config = dict(
    vocab_size=9349,
    lr_mult_down=1.5,
    steps=3617,
)
Below are experts of layer 3 (counted from 0) of a mixture-of-experts language model. Rows are named router (the router's row for the expert), gate (a neuron's input weights, with its number), up (a neuron's input weights, with its number), down (a neuron's output weights, with its number) and show model dimensions 0-127. Each number is 128 + 32 x the weight over its row's rms, rounded and kept within 0 to 255. Numbers have three digits each.
After each expert's rows: a language model's description of what the expert responds to; "gets" lists some tokens that make up at least twice as much of what it gets as of all text. This comes from a sample of Wikipedia text that the model never trained on. Tokens count by the router's weight.

# expert 22
router:138162131122106086141181140122096152195094171132147190109148056166182141152109113097067145173146144142153142124119092128166162121111101130165130121112122084121133157097151073127137172154143103140111121179122138136149151149174081144073172176151159131105130157062051111184118101120130118115075129154171193151151151163137093132162204177108158129107148162179116090131114136129180168187140
gate1:153155110121164157134167136111154082153132159126102068129097146194149094171084163147165153118139112107079092158136121138142112095174133143115080125147122167150157111111151158122090129140119162196179129133122090121176189145145156110118141164094162147153110095104059134109126121137135167123141125122142218139080125074142163089187154126095174040144156104123082161145110187126220175125131
up1:094148125082141091090115153064196129125110080152112096091144194071173115075143118149131057147103067109129167099121155143124163078107134164098136095130133157140105114165140167141111131129168100147116103135155085172133171127069169109159164161192162100128132167116172066092111060107138148127128134131146135156124148141129121105119141149145128119057112129155143150128165111098194140189038
down1:131147140158168100126098151127130118106147113142135084153156200116129129114162176055111101140153098105152108135088118090052134063145147090156146149090130108180101100144158121163132096148110175118083102169124113116101096114141164141132175106094122136069159108136116173099157138095118174149091166100137110161117136120133107060103133150116143184155083130084045165147069102102083228116075
Description: Final pieces ending in a vowel in names and foreign words, like Attle-e, Lyc-ra, Gu-ava, V-ara, -ina and -ana endings.
gets: "a", "o", "e", "ra", "ne", "ine"

# expert 48
router:070147122108076093128074158071117159098131157116133158154133079123076080114191081093131085083142157180108161099149124133117132104119085178154102159151159112074143124133128079120136104133164160084109125117133102176135144110123133129147171159151170166190117145147106104167057122139173139100117092057139164091075108084129110062076126083188096180164112168106143146128125107105128134101180
gate1:107140083132072111109133069120116150145097094133152081100116104084070097131111050152183150131151159140168172083117144167111197121127143145171118141051088156120149133135115155136113072178174132133137191120091093137105120108111147159110124126156166149090132177060133137173148128093134114150119143127115096143146108159134064132142117118156166170101114202050120148075153126181198137102127
up1:130097070093122187023158108114122136159109113157141143094127145115156110122101169122120116105078162111135133145090138143126094145130109116115126163131149117129082123086187144146164102178119167121096079126162110172140093142151100158111140070142183126125145071206136170124120177121136134110086195130143142173179117156126079083182175171099138115163098082157108149157147145142093051096067
down1:116152109100118144098131081123106158124151103178156020104131102153113150144089076089080119103153141173116127111113151086138156100103140126138190098106115149101097137112155189177153114140122131147122255124089098139140138117107078177130085087147106146084178121071165130161154112081160141142121076124100161139151106133121132133118136105074102066115107190107091151136172136148124142118122
Description: Full stops ending sentences, often after a number like aged 80. or after a date, plus ")." and "." endings and Preceded in succession boxes.
gets: ".", ").", "\".", ".\n\n", ".\"", " ."

# expert 2
router:143120178097111135086080221162124139072114171093137134132131191139152096114092054162173117081183135151118114119180171129141111123167154086177140154128104189123116093080083105133135173084112103142166131126167144096119127147165138169160132087132102152178174122180118116083142157147164169098139126146134108136126102174077161167151134140158111118150146166138216152083102135154120117074160
gate1:134100082161117166110111128063111115152104105105114194122124152146175088159056038116136111140096106088120147119122120181173115092110085177148190166131111136179147111141118174085180107113149185155100140093154145134137095106121181141143108130209127197120091128083131104141145145164100102145124131153149103206139112158095167163128170138165128158141091128157143149134091124142210103117158
up1:141057147114130124158137168112087068154148094096151078112112132127157117169163129083100055112156127121122100120094103107103136118147122119093070109127097175109157063108123100070161099112122116186118184083131154132110125143129127175084101159127143097159078117080192102115114147184156089130097088088101118085077095187131086171178120115131147122169117079114176125126123120068110102130210
down1:085086163095133131192155137132132108185105187097100154116135159117157129094059128150125147159135085174081137126119178149095155146136176123183156165183080145116089113134115061073168168186206120147140116118137123126145139140073132090169099122185122162117133100158143170045156087171126090111141131132112098118188145097182133127170111177156117126112158142119145086136103149172165133148159
Description: Opening punctuation starting a gloss, aside or heading: parentheses, quote marks, == section markers, brackets, $ and _{ in math.
gets: " (", " \"", "==", "===", "(", " '"

# expert 46
router:114071155072187076068110134148167163092139153135113163107173144124099148145118121104112164181116150161048131125132143119166134079138156172087139180141099162091114145099123134101108126158086102149143197166111092175082090133161192160146153049184119108114140088150165181076138163138151130126149111119144139153120123045134116146099195136138140123165127174137106145077135156134140122184129
gate0:162136111128139110134113132085095129121186148116084140142150200122187189132105120136109167069121197132125122079145164130072121087132103168112124116105178120141121130096127132188112090143064104169177098070094165161159147139128145154135169119082091110149109132192129163100135111149106111163081138149189161116130116156064143108138114129123132119089151187096133113125152153076143035209139
up0:057140124132153093164104130112177130112093084119137171149097123125171147164193186079164127099195100146142077097062098095139113161140152120098156114133124149099117150106159111126160131092165136131220161101171118096146163199097134076097124107130150133116088125137167197079152148124143140084117126134094112147175161141166122110128110134034122191120104107123170131107128133120137079070099
down0:123113123080122053181122098076129188148111156162120094107104170160108105136143120163113142117127138078171165135140118095082078134145080155140147111130020148133156070204110131091141131141110125109074156107138154095156136158146122094109170152144127057145116169071126166112144167163104082164064147093120159118125106130099129166161112139145163157080140116109107063193149144134094112159169
Description: First three digits of four-digit years in dates and ranges, such as 201 in 2016, 198 in 1983, 199.
gets: "201", "200", "202", "199", "198", "197"

# expert 28
router:164213137118121120165167171145088130087131129076157185165153090151080064111081101091115064102131132133133173173141168062140132128174142206177135122135118132176093095108126077093131130132132177116061153120127151117138126140069170167126159160134096147195159148138127118113097094121140145124142123170073171139097089112155122144130140145079081105114109134136141168172123078123152164170080
gate1:128154177149143172102186156155105099095111158150152130138142124120160134171097143135096139111128141087094149132140080115122122187130096152133114125099140136050112098174159106103099048119124121155173123130144196098078118141114119162098081155161171174150131129171098121130162105172181191099121106106153125082093050067161125107119125114077130116109127126087079148101136177041143103061095
up1:178122096064134144103104144152123134117125103099123109161131159134126150110147171166089150102116153152107171086190214055103189120134158113181097108172141092154164121165142121152152132110116126115100057133191111116113164109154156150158182090178116148144120125171187151130118094189074135102145167107186189124147121110136145149172135115118131105031151102154132146139128137148117149061092
down1:122142126113125114124133146065126095186058129107154093136153156104119145130137099149128190085144153154077107141112144074138116150139114129100152109195106173101132134089109101088146121067091059111123108198175099154095169095146117121108183144114167162101085084153089161138097135173134131081072150167099171154121109116110123126150134081119102211141093115072091112168083076125078155173103
Description: Single capital letters or letter pairs inside acronyms, codes and model numbers, as in ITTF, WTF, CHF, UB40, SBG700.
gets: "f", "F", "C", "S", "E", "B"

# expert 29
router:123108122135136108093094139128131164078155147140123056162139191107174158109172093100149121132126134154171153171107149125160104133124089155035143088144155151143156176107108175129102129078081127123150151145151091103069158108091201119078129162167192054113198176099105144160156170173058173143111139154158103133142072117116120154128079151136084105151113105168108112135159113117132129139159
gate1:126156139114089127111117158169159133138159151124142057155106134161126104107245081122096153141090151124184122175075131130121150195152118077181162062178119139211138176117128119134157112110130078161109081146196093088131123171125078120142110183128164101103200164124158140131096144159117149120115170104174186121114105127109119107115096153134135113106111126114150113106087157130063138129109
up1:091119140148115100137126195136162099120077051128112168071139120152141117141187175107110118139127090152094192132147122109169131090164092130136088067103157166110153095184122076147163112158165136180115047101093130183135170145140129118084107076078077175159109149131162116136104092114185164116171172112059116130161133142114140125124195140120118107168163132105109093127125164132075114164114
down1:100130178140123168069124125081140146219188107152114122078135186074147067191084116151110155103102136108106088103107168119116101096144126119129196155118144149128079164090110146105142146117150116107113113094146141171094101094195104099125122181127134174123181099141099114160107092118189111059073083139083162113141127154175073114172155113102072142159166134125125159112155127168133103134138
Description: Lone initial consonant pieces starting lowercase or capitalized words, such as l in two-litre, Ch in Chronicle, ch in chief, d, s.
gets: " L", " s", " l", " d", " Ch", " p"

# expert 60
router:150106070158181127175100123133216138175081117113167130152075084127093169106091137140123126171122119164132133075044094089130141103134151116160099140108125079132071163145097112106122077144046124104137099156137140120071096098154186101174145116175099147107157147145139132106149083157156096099146140166111093131128102102140129145127177115148147198138079095160070122183127157141175084146139
gate0:119149123199189145137133102096140135102157120097134095135068114159154118154143132126133135170178149143164113116091074134111092142102110120144160099096176097142148206145122111104155069109080121114134123229118095119163171111087158102109071142198143172154130136133069143119120106132088156156138189142087089127171141139130107079205162109112100082148083151102137151078180181135114112097123
up0:060094088075170084148125143109133174103142091068124084073132168170141108187109093177142131146096136158117098091151138108088163129144148110149137133111195112181193129113122079103178137077085099146150117131150071136106196118146116122154088103127104153087160142181065109132164152125127073173124167057147114160162125128126128128102133146127175170155192134124138152132195144118109089134147
down0:072115118151118151085134098163095100128170145138104143113143145149087145111139069091143097157112127162124135119138129177123148130160132093101085132144175110164168156074120118170107147106096152190101074141175159105147109087161129160068104121068084066110074115133056087119106097136125102091133141156183129136166174172140166100179121074132089077201115142140090173178158148129063154124147
Description: Words completing names of institutions, offices and places, such as States, Minister, Department, University, California, and endings like Film+ography or Bancor+p.
gets: "al", "p", " States", "at", " State", " University"

# expert 33
router:162094153167139147072117143100169101112108142139141176142082173125170078085181148122080190159154166061113097114155167136203118128093061041198151187159133096099159115134094138159166135124151097121144190147152076177165153100125199098125120168091144152136101097116107136120120146169127150147156108181148108129148114130126168123163161125076153127136117147146127175144101102145158146147141
gate0:111144177151051108102083111110137102170076142124109106125164123154137119134168151155142185179112093127170118179092133139082161132168091102173110084127179113042123171190078138122120103098066098065085133127149108155101157110136128099100139141111165174120135148053198103087129156129158110187113152140097116138147110169094076120142125169113089158157098156168131073125114136132135091108161
up0:158150100110140135157133197169090179090128206143121188102135149145104163118115202183154079106130167116137144105126124079164127134199121151074128135163126118170120108140135086132143127120135080120178151081118095138121116181133069124130116124058106135161144159132110136162080089099054107122153070107131119113115148134134094094102162138107093148127110077210146149132092193187131142169105
down0:115188094062189218130137081118183137114123037128065128084054134091131132083159104105130201106132139133120111149129117134144155140128075127147112128151151108081136124151155169091118085125119134146120155189133127113167135149134202107131107123153124144164137114137139126113139158145108140175144174069072102119140126120137081141115170130171123154118173150065142193176094070156112148100139
Description: Byte pieces of Chinese, Japanese, Thai and Cyrillic text, plus short pieces inside foreign names in tables, such as Hav-enga, Pri-est.
gets: "u", "le", "ov", " Gu", " Me", " Be"

# expert 19
router:160123119143091089108121104076109112158150086104134159111159167159172153121158099089050106133127160117161129105168122087075097152145105134152148081051163179157134165120166135146133112090151074109164186115164103157100110111161201213133166115158122164095133151184115158103183154142088142152176121108143065123136048175099121096133096119101140118142132078169119115132092116155117159150138
gate1:094178146117147161095182200086107080153199073112072147151083150133133180133161094110088128069097088123163116138122161109123154101129136126097201148074114068104124134160178110139102068129137117122099163103152150087064097116133179172125125113102149130093140127086077152103062125132146121115110110099127115156118115064120178113132175148151114167140112131144137076149059098178112104108102
up1:122110111104116113158122118147117174138096081096132092223108126126130103133140085107098149123134109092096152158057131142100112179117138197200137183041136071147168191142058130132158116162112098127170054092107115118163051155111144093141137163127138131131124141136129175168113154148171085121135123116190158105149152152093118152127193172142153068109134105166119106124153124093123148128138
down1:128141175149038182163116166116141200152083179080114115129186098194177134137096075125143104139138108165166124148127087130107133095131118142143115151132116137106171127124104154115057105101138167163106180102123141110110123116106138166198121133129113121112104127111129102155134124067087139103137133100124096099110055117139154180155236090164101160075128073165176156130121133148134131157177
Description: Pieces with m, M, S, K, G in unusual or foreign words and names, like Isodes-m-ic, abys-m-al, Mal, Kh, Bh.
gets: "m", " M", " S", " m", " K", " G"

# expert 52
router:103149171093167075191134196146123133107178138105108143117157112123109135126159169101115100136125130130120103153148102140118147147118129054124081216144120118231146157112110112152144126090121103160115104167081117167096183163184119160138117093077149114163126147113126097186167128159092100159131121165042109063159144112141106094107122096155160091139111099069182129153077128095147164102131
gate5:089149171072156183166147081094205121152148131182103122106107135130076105107220146114102106102106171141154177105087135164191119124102124087150098083154100086075142152149130144064148113149115150115142137131168076111060145119131111112129165102117137132170100142108112164101152176090114082113130166078093103080108090129126112131150096144096179034146118125099113098137118150140100137145182
up5:132136110131220089157075077151125077145063161096103110102148138105172126110132096172101135092151095098173118117109119094133120127138087168177134144082201174211136141125129145130108098192090156088132110213113154114180085117133163175108153125132111148092109114119141132108104126115157142133161149160145131064174118120153102090212088160135090120108122100156130121169169127114085089128154
down5:141131111185179135092111079097075144124163206148109166137138095055120122124114100117106128125131169105107156111093161108072144154149124152181137162143103116123104088147163152101125119136090128149033120108045161145129081137158102179122069172149146143139097138116062086138154122186096101138068099132136083140162161113127161127121130130115152118153182087089106056127107176075166139139135
Description: Forms of be and became after a subject, plus as in regarded or described as, and closing quote marks.
gets: " was", " is", " as", " were", "\"", " be"

# expert 56
router:091153170092148164177132097124166140151073188180153169104145076155114133104081162135106084127131138183113144093101151130159110160145171102121131123119132064171079080118142135119090154090111148077128119160103233107142081109106056147176130168190115125100069183139114097162123132162136127158106127094082138163151169162101110090109196167165118140127157122150117154101116129106158165106130
gate2:059131100137129183163125111128107086145139144141165109105104141160039080107157097125096122154099108151054163213165154177096128163095162155127125047116162130133072138103164102171123154143086164150104100175108180125107100160105064092110180151170155141102120149132144185105138124178119140137078103111093183142104110168130135083120111104104099138120160131156100116103173146127150091175114
up2:140112132147140126144113140173157092082078071150057126145121135114173119090114187105104165106078126134196140106112148063172122181180074146104161123173122135152201106126108175088126171120129087163180146156135131137147144115144100155184154108104112142159150122165149159143150100073114115176151194156147165123137138137143072103142087104107118131154145099117061136108093182137083102199168
down2:173081104098126098178081132118129142102086120108156178103152101101166137157150128144119107143166114168130120094141160105112157127183153169143187145189079120133128108169112147188109182065108132174165104095110129100080154115108163166113157152106154078096108152144128096133138138093108088158094087179188131103125131173174062142184149095143198137081169091047143106119101137140110117099091
Description: Single digits in numbers, years and designations (type 2, Squadron 3, Hot 100), and place-name parts like York, Orleans, Europe, Carolina.
gets: "2", "1", "ia", "0", "ro", "3"

# expert 32
router:140096100183083091185110129105185130122124083131167147059126085086131107124171083098121119142059163131080163125198082126140150129140050116127131081166122133119071066115090140173078184144085148165117103188172097169125164180127114133131161126132094132168178121186157132117167157156135146165109118168084118108142156135094129118134119104087081137165113115170109089141110098151138098112098
gate2:129093106135142143115122113160175111156152124128137121113189127076149147166110112112135177075127168115116084149170102146117175216185154174091155158102149027077109135105106102171118101127157162136154098187139091109093156142162120113145092072100135081134157166046115109130132101085094124113092105146109170158144076151161160147110137159141160169180104075169149090129116113165093096146152
up2:176136124109137067078091082087181186142203166178106123139081178113122141136143161150118149151127111100145127104146124143152134165144150136099187117110080130077147061092128163090148117172151149138189161131158117102140165112127162121128089157138113164115124129124159145210143146138150094165177128118168149131131098179126104177136130148150163106191152088113163138208189113174162110094183
down2:159219138131128132175085107144142103128110115112121136093133128110131139099077175077080118128166128070087091175059191123087144058137148097104110119077100133096126054127169145134102155133093158138136137135072135081135163082099134111083145121161134102139085103127111107140149102088160195140102176137175129140157108154141147102132128121198086160123132189105123159146073154150156090196146
Description: The pipe opening a new table row, especially in election, sports and results tables; also the letter k within names like Vivek, Akkadian.
gets: "|", "k", "h", "=", "sk", "ak"

# expert 1
router:144142137175143124133103182137100150162081079118142134108151155122072105131130129103152115120105085189158091176157162133109118180126147153149122139154083139162101115188169047096132160156101118094098098080065103154143130172137148116161063175162195132139148123171085109124100156105183124108073127125049162129080064151138139148129181141140164075153096097125136133139082125167063125122136
gate9:097123123111158136129126150140096181127130112173101093126098209154142118102153125092167138114100089117173153145112137104118102147036113159039129143107127081145192127183138133112195120149126143144152110122094106176152093174140157211173138154167119135118098149111091163142111129055114128141076128140065165137111169076147132139069118117125114149112110194166132131198113113147105141081085
up9:164100110146104121139173207108107159137172126126162162086090121115149126130134121118142146174114129077084137105104201134151137107128103107165111071126172097109108119176056115077206137125111112105179081093110140171132072152117094205064096132107152162093154051164147091098106078126119096111124095142105140086096195120120132150117127159132112141162167112135181147093070123089142112131150
down9:081135173156122091138151144081140105076078124157119093152171159158154182172158161114176109084124194147128174186080067128095115164076138145149139133155134105146122083125101175110191127178084155116098132140153172102105134132167122117083071142135067052102155133130135206129137133109103117102151107143102143151112103154165115042146084150092185121138139089081108121115151126123125092122148
Description: Closing equals-sign-plus-newline tokens ending wiki section headings like ==Career==, ==Description==, plus sentence-final periods before paragraph breaks.
gets: ".\n\n", "==\n", " ==\n", "==\n\n", "===\n", "===\n\n"

# expert 61
router:053124128119177175158158191172104137187140182106124159153119178110105066129174070124144136080158163127099131130181035090120094064136120112127147125125070182120163162146161149118150115112155135154098132140089177081090065118138145172075146119141116121156119139155090101122109151139123116192141156169088110145094098062124148111136155144119103117091117087067167091112137099127132133107111
gate3:101133095111131134130079091096171166127152120211109122162090122147120118140132099154127111157134156037090151139176158172100139144139145090140097132099190127108119143068099127146147080148152102175197127148107106107137150109199122148118173178077115135127112149122189154196128130151130158093099151160106127083096150145092196171160178088107138048100140110136120136120154122165192113169153
up3:215103064097124120167106155083128119117109147063103072146187119139130118094069087187166116150101095159130077107185095138152087162113106095090089146141146101118160105189115151133176128181152175107129096133145126193116135127078152124110118146120125126111134111131152171084140114098167072101109125164121138113124148145125107082138103053113118103186124093194102095145138070107098116087176
down3:085148124161131145223167061164174117134129062141114137167137126170096138086114138079138162174066106148144149114084157075149097081105203098141131084101091108170153108159118098122099091146134115107099092108130093110134106114149128120164114094111150091121086133170114169102085144100135110095109155133081124173153150105191142072150103126086127143176199103111091180146085135126099067138130
Description: Closing parentheses, braces, and brackets after numbers, plus units and symbols like m, km, ft, %, °N in measurements.
gets: ")", "%", "\"", "),", "}", " m"

# expert 25
router:105076171160142119160099125144076141159165108081181121108170087118123163164098102071110097078131135189162130097107105134167131073183167145099091119116160148129165130081168172135119163155141072115148117179136123082151144123066166132121138122139082174180093131111132117108156159126146196165104138162186135159130171126148200095107103099166109142106158130151179205124171163118097146165148
gate2:126087144111032143127114115126113064102078146130131115210107141157147124126108117159149094115103138101148112152118111140156111117111129124131098114134129120116148066097015100187162088135136139118134102127159132144095177096107167194116105052132098128165182089139123116130163068147183161147159131153127162101104122144121093123084136152141150090169106141071122173143123196151215131120093
up2:108063116121106170128124107133145146067099111187166109190178124144139091082105077135093159127100125152168161146132142121149120134107117174123035075085144118152155127092128103159167170087143143097152133148087064148099137101154153131093162117132069082061117143075150156169207171134170161157104107118139150094135123133166083149119103158133134098139124174179124134168145132140170199165126
down2:125130133172175135107174124103127130094093136112187166150143083157073109168156070075135169155078151132180135078138165116178172153148094149168156136155176119124120126109178143173124140131140058120086102186080085095091100077122147110130111162094105134162176117089135127159127137157072147134158127180127103105138066152141113113184104088082127116095172149143173049129134168100145108081128
Description: Hyphen bullet starting a new line in infobox-style lists (Authority:, Length:, Champions:), plus pipe symbols starting table rows.
gets: "-", "|", " -", " •", "=", " rep"

# expert 37
router:115109149106137145067097154194113155144080162142110094126142131187090121197094149154087093046103145101056133126100195116095123087173089129175147122161173167127149137090175157106048114129164130159106137104151131149124131120061114177137120157156114127136106096137163110105139171082132164148119131118175128106142124143101126112091105122162144073110063077109117122121135126082085090051106
gate1:122160145149187107132174108114069134148117128194137124096188081128185131119109127166111137126106096165159119117108174058090163153148116063113123137151110138120145130157055120155142123094107148126157215116148135140144138144143133151149119093162122156197115112114164096173145092139153100144060106165157101166186154172144117071099193188137135115115128099113112125135201152086162091096181
up1:120152089147122196131148102154139129136146142125109130168096120129077131127133135127119159133185161171104148193060110150074104133170118133116128053089075149146080093056145088102142165107118152157178119167104143192114120149137095075153112166096143095121152144154118094116136060165095163100164113061126177110128115066118177134181163117129147129151180159181107171149143141091132184152094
down1:199162124078163109089154132104159087152074099146085137154083176184146140069164123113121130103131114187098111172122139167195066111144120087147142152142138096110136136111170176079144141088129117113090131147187075121082178137178095087162099115142076131108071168132127102136105160070115118102189083138162135149182095141129133129158101150197118128143104121178137098133152123125160086160157
Description: Second or early pieces of words after a one-letter start, like b-on-us, b-ut, B-ec-ause, and prefixes un, con, pro, inter.
gets: " ", " un", "un", "é", " con", "ou"

# expert 11
router:118140084089060134145098136163170119214149108108127164148171094101138129091087163230110166092074163193117112089131128135162163117066144125101150116090160138157128083169061165128131083137123111153160112074124168070078124155162129146116130142138099211090132121117161135109124125136090140130103104159091105107128150084153142152118078161158110089100104155120130150088182110151112168106144
gate3:122139147101223171130114089176162187106168212129080177119136126098177117152150101149114181145158171180132132107096142107088163084077165166180138132138069108127096105134164108125099171107120122117120109174090164078127151108161107094129086114183172081162159153124090165098160157114148101145141146042155139164132097114152142142088102116154076130144102133146131082178127161113109130117123
up3:107098080156184113116116086154145167181110135131093131205124146118095077140108090093146134139121094157116146163138100155089176112161106142199197136170090143140166171123106139116146131123161110169172142143145187073089111178107105097145137177082228131101179102150117144167125149146099095116116126104074105190159105140141099158123126089116114156145139168100094186078174160152150111140113
down3:179143118120100139148140089092152088134121173150136123107123121161076104195158162099109125145111161095147159032123183088120121131059126072119141068103092129156113163085062143149121111140074094077106098172127113072115145126079093152081101139139104122128145142152127147078058175127136139162112208162129116148059137164121067132086152112112125158135128141125065152082124101139148137125103
Description: The word the after prepositions like on, in, of, plus possessive 's and its, his, their, as in on the National Register, League's.
gets: " the", " The", "'s", "The", " his", "'"

# expert 0
router:130119140119158107110155113108102130156095191142121148171165107109195108087078101128104106102092172096119153136102139182098133184153147153163157168131093109116194201088155199098083083070124084099132128103112142124199137135148113138092166094132165163166132125092172146172102129135096145130163169094187137112108174126132128069080144094102159061068137109089152101126115097149123166117106
gate5:116170150136183097115174106120128158137107174092096097103124072164102115204143061152141136148107117132101177149149100119125161129070130143177143054125176104137084169116128151143116112076172177198115077190165149126060129154182157105098140138096069140148140085081121142171125169137115094105107135115131142189131108068147145102116113132206150084135130142107147131128124105107132158090081
up5:119128106076062150152092113152122104071182144102125107089158148063176165159104074072173171178130115073133076114133093118120116143125060107139074134167164162139164103150105129148078091130125198168119096051096122135138103164081142141082102185157113134120164160124153089142112137105141138107217111138123170141135136139076130146112123118131150161121139121138124088127133087168124163121201
down5:150079083093138062194096097126137117092149137131158174120089191053073098133118157105124118132151155149176095107120125137073156081191143131131099171106140159122139198129131136107134110168146101140068149075094155097069119158120137109170179100135087152145157135128164144157143143144126140150087118130138136122134125079213143051151111103104154152127116064190157137131164120072162147141128
Description: Second pieces of words after a short opening piece, such as w+ine, d+rew, se+ine, and verbs is, are, be, composed, consisting.
gets: " is", " are", "le", " be", "ro", "ed"

# expert 26
router:162115113175144138141095109113109108156150103083172106104041180068192181110165100149175128138117097119147152140112194103166132100113138166166166149125128151085181120146178186157115157129118184091154123099123132130088140161066091205071134132112137140133109094095103078122083149135164128132110110140087111136166105156144112123060128086080104142128095112119104161159069121076131172107165
gate2:191113125133114153124151139063102100144115098082129071181117124139120063172114071204116147088081094121142119102132159172165130147144133189149148097116115160103094155172098146153125118128169108137139110130166149095094109160136138248143130177155053123136104131119159136101136118162132094147090084123138133131165125136152153158173171065142061141121094138104129128215148156124177118143121
up2:077138189136102155103101111219124172126182181123117090091179158112119164122164177100130059188129114153121108121097089140123128100155144139134120134161123167114068053096155092100132098125141079127052125112092164198165117128108164055126105124106153150103162105138123148083146137156079151134160197133140121131113159096118133133148105179115125134190107172177127088132108145139095131105091
down2:115123126060163098146141042184187103115107151141116114194122188159093116069171195123118118159157149120126085173145176087091145160140125130125174123098136137143139104209166133168122123126134139163112116139100149150089069135130138101122129098115104159178109152127174112108097127166166103124107128174121125141121108122143136103129177076102123169085099031079132137209127107117124105073131
Description: Month names in dates, such as 29 May 1973, in October 2010, and birth–death spans in biographies and match records.
gets: " May", " March", " August", " June", " September", " December"

# expert 54
router:182115099075147117164106117106135116092152132069164092127152155120190079118120182086101110171163088157120144153132118164134070134184115131101155163135185130084116075109132108096122120074095101187129142129073181145086132109045128103096124119122182113145131096113133159076146145140151107183141133185081107055148112159139178136132156074133157128132162180068107101107133087085123132159117
gate5:160195106133112135085157114130185076142168118151147069094128158083139133144125107127137096090081196096117142137110082165127159153139080120126117100155150164112125076147083140151206150065122102135114139142111158098147159153161210111091144140099164128173142122098140091116123093116167085137112170133159100115152211184192118154143133171137126100156131178133060167082163147163145153094137
up5:185096132108093117195143200085135091159119188123133137149176107203097109118188142139065115183140144157094080138121142108175115098108123133128157085096133177130143150116186071091134125154144171153127176046131144168108086082108113091240135107133110125101093142109113143119118112107134107147117098148159154170121108141113076136082115130129107106110145126120086094157132146144124143052116
down5:127111091126128186023161101168129118108170155114191084140143099078070139146146142152135160128122128132134095080098141110137167140140138130104100187137122130140079133105148149122156140226142102104152133111140081141163164129147150109167148206123087132107151140150112156144142082138145130076148100154177123134124101142134154088020139093099109128155124146093078215150180116142166111148115
Description: Modals like can, would, will, did before a verb, and capital or short opening pieces of words or names like Col+chester, can+on, mon+keys.
gets: " A", " c", " C", " b", " would", " can"

# expert 49
router:143104073168121126168093164144126105165093113175143155105086124109138142121120162129114162159150105152195148141201084106136129110151157121114143093046126191117142119166091085080147092128149093150149094103129164153125058142222144064168085155107177106082086146100133115081084129139131165140126139100151079170136147115078072141116150171142147173102141110080107097137114147161088111112087
gate0:141127110094145153121153104107141077115110070137146153144114073152156127116139102164082101100063128111129170132120148114167110135083099068170163061102115165149136136132084161096128060096182106241072159101116189153168102138108158119120127141129181106109095145123158138148147157064132069177099130153089094176103194133155134106178141122146149137101117174101149140111114067123164124116118
up0:161104143161103168128036110169163102061077168123072188131165091122115174188073080137180146086104098089179126138113106103165182116110110164125146134129136124129179118134126140195173169147172140126151141192132122140111157119143170153168186117130129147108119104096151168166136091135145162142122123165158126144111150079113144158153129075142078175134108177173164121137117085120097190142144
down0:116129136090140097146100172119125096094094156102109188144144160148122134110138092108081136122072145189106114076116094142180101122116128111121087139193144145139066142064100134134119107190179122109135103140120122086110203128158130148118160118113091159114124052184141185168131148140124131080131079144189048177167167085125122136162061173125122135145119090115097088134133154124155099066086
Description: Nationality adjectives and infobox field words like English, Chinese, Finnish, Kingdom, Release, describing people's origin or taxonomy entries.
gets: " by", "ian", " American", "ic", " British", "us"

# expert 15
router:097085116092107158083111122075129127118095079147090014078070080158150115123092134155151131122145118079132158156067140117090099181133151158119141114163134070102151128141135105123092191125165025108182171143124118173123155135107166078101127125111134124113106091082095138111123138137160111139135112135180156163175129144041155172163087090082107147120121132094092120124146116137154109131136
gate1:172127120160159141114115153067129084178137108105099143138127135109178131117154146061051116104156084120108166167147110085076117134083116139124139140077156125087166067145193135084129076152130137126124104135157156088133146176141117151133177069098120103110084125175098177145086080109154134153152126138115186115166065138126072163098128104114146155100166094102140107116139107198110100100220
up1:140111152126099108137223127161149127156086083130136126134097124124130156161158126114093147089057117116131080116072186137138137103160176141128129076125108152136137138147148107099150115103128081132185140135182121149108086082163126140089092114104047057091130118135104115137143078147160128115102173040134080087166114147169111124094098155110076174139082066067172120128135143181157157099119
down1:119134138133091186136129151138169165165183161143165168125098120089075132099150176142163104200147066117110086162147120157128121134192103153149089141102149120097097136119142159047147085171148155135100168200127125126101134164091135118125177106112112122127090170144139096125147128134123145146171127086137070160099180085170141118105186080107144087132192147231119125135111130083160134168120
Description: First pieces of capitalized names of places, people and teams, often in lists, such as Sur-rey, Mar, Per-th, Fer-dinand.
gets: "ur", " U", "t", " Mar", " O", " Ar"

# expert 21
router:119083159110138185161128085113100135116159036091166102101150147131148130118113147108105135159178076129102154079136169091129139059094135123055091078126173146122097165161102068145195131116147166106095117128126133169111129133099097165114106131142120076137150150173126094184089084160144140133185146085105062124134103179101179133138128104066051144127155122162080138092105128104115138095116
gate10:087119188142121109077133092095108143122157125130169079111125151189131106168166092064104113105122143138094126169117099120132117071133103081126145093098177086145055125160160111150205110102114132149098147058155147141092143159121106164162100118101076110136108209146131159126103094145162164106133122086174180169148186106081074170151122099176129173131158123157103147095176134140121079114168
up10:100170137145110121172153108107100115123133078143142099098150123131178119168156152161181161121121094119126157119170129086144208134100115097072099175131103148111160101150099094090167143141207148156097117102130137164219159149081172166141106149122160147119120208071166114189078165153167085082147129122115108230114120152129150114139152054123127137130128097097158113114142129135128151101105
down10:156121150072132094189097086170108108119144132117151102149150183087108164138163194139136082138165106136177121088098051167102129070153142163131140184120162109111051104115136108105133097151185157093121099108130176136069112085155147110082146082152163089115140084211136100120116099141121159166152102151143095138108111134121142103152139102102228089084116116132077100103120149120138141137088
Description: The word at, Arabic al/Al, and inner pieces of foreign names, especially z, such as Saly-z-yn, Ora-z-io, Muham-med, Columb-ine.
gets: " at", "z", "ig", " Al", " al", "v"